config.toml
experts_per_token = 3
d_shared_expert = 0
routed_scale = 1.0
balance_loss = 0.0103
balance_bias = false
router_noise = 0.3
lr_router = 0.000574
head_dim = 32
lr = 0.00284
weight_decay = 0.086
warmup_steps = 200
seq_len = 1024
Below are experts of layer 6 (counted from 0) of a mixture-of-experts language model. Rows are named router (the router's row for the expert) and show model dimensions 128-191. Each number is 128 + 24 x the weight over its row's rms, rounded and kept within 0 to 255. Numbers have three digits each.
After each expert's rows: "raises" lists some tokens whose logits its average output raises strongly, later layers aside; "gets" lists some tokens that make up at least twice as much of what it gets as of all text. This comes from a sample of Wikipedia text that the model never trained on. Tokens count by the router's weight.

# expert 15
router:123117139154104152132116105089114131135141098166132131147096154109126092145083118139181128129137141170150141157182149147164153138141129099108133110148104125117138092133133147143129144095104145
raises: " the", " all", " their", "wood", " his"
gets: " at", " on", " was", " At", " for", " –"

# expert 18
router:113117152172084145189136113102125152136139100155143150123096145132129083098096112096161129133117163169138149167162162126158156153176131110130109106122143128107126085134127154184131158104096144
raises: " by:", "gl", " Box"
gets: " ", " 0", " —", "°N", " (born", "″N"

# expert 7
router:145100149130140179152130127132135121106094087159152133180127149120125111124128149107151133143096122171130178163143124094145129144152122117126101109120121117130118116158134152144132140081098153
raises: "ian", "ike", "ey", "\n", "ure", "s."
gets: " ", " S", " T", " K", " D", " R"

# expert 3
router:117116135154100121156111098134137105084099122162152129157133141133135126086105122096147131147137148133113170125157197130143118050155137110117111087119128149093103126188136162159131136087128092
raises: "-", "\n", " and", " |", " in", " to"
gets: "\n", "==", "===", " ==", " ===", "===="

# expert 8
router:103107169147112139142147133134162132108138095141149178137114124125122141160132152119146133126138154137145138197119118104147132153109150154116124127119055113126098127173133119153086130140140128
raises: "\n", " the", " is", " was", " also", " in"
gets: " of", " and", " by", " with", " for", " from"

# expert 29
router:116105155183086146157160130100133144123158112127152130145086162121129107107106125106149124125127153143149154144176183140123148134161142124147111116123129136092120092128130152136144167103094172
raises: "land", " the", " order"
gets: " in", " In", "In", " New", " South", " North"

# expert 23
router:115105163180085145187121107104117111126137133161135155127077140132129085147098113116151136136115120160143117181168172118152146126171147118130114101121147143112113100126123155147143157089094148
raises: " ", " 14", " 18", " Le", " in", " 15"
gets: "|", "-", " 2", " a", " he", " is"

# expert 13
router:138141153165090127142108145115113158134153108179146116143128131112141097110111122125134129129104147184140165183141163150167149144178167091121162128149134154125110090142108171158167118103111135
raises: " the", " a", " one"
gets: "ed", "ing", "s", "ated", "ation", "ate"

# expert 22
router:115114163181083150127134104102122134114135096165149143124108142132131089123093114097162124131112136133141167171161160124150164147167147113133115100125141128115125088135131159163122156144088157
raises: "ep", "ON", "'", "',", "oman"
gets: " ", " (", " Liberal", " 20", " a", " −"

# expert 16
router:138115133109163125121120146140072092089145079133145145145075134133103105140132125130149161166103125143182101151141130115126116118128116129118143122151134125136127135130157119128070130061116108
raises: " C", " H", " V", " T", " S", " B"
gets: "-", "|", "=", "\"", " -", "==="

# expert 27
router:137079146148127121199123108104088150130092114150130106171154139149119124100140130109139139137122211163121120144135118127126119151182117136149141136137133108105119088147157100140096117154107148
raises: "\n", " However,", " This", " Event", "\n\n", " In"
gets: ".", ":", "s.", "es.", ").", ";"

# expert 26
router:117119157183067136144134104089117127137142101157146141139081136140135121117097111098152133144123173172146164178166131121155143135179134108126107093124147132092108107128112159144151155106090154
raises: "ness", " cart", " Polish"
gets: " ", " —", ")", "\"", "]", " –"

# expert 30
router:113114162179093135135122113120122145119132085170159137118096151134130110104092110101170124147119165179141156126150165125150153127168132106125125090137136134099117097121116140170150162111089146
raises: "’s", "'s", " today", "uro"
gets: " (", "-", " ", "″N", " +", "|"

# expert 2
router:123139173154114143154121108153026094137132114134127162135115115128140103108118133109154151120109177130134151155149115117149101104165110107102118117127129150121128063172156164187111115154132095
raises: "\n", " ", " The"
gets: " |", ";", " /", " 0;", ")", " –"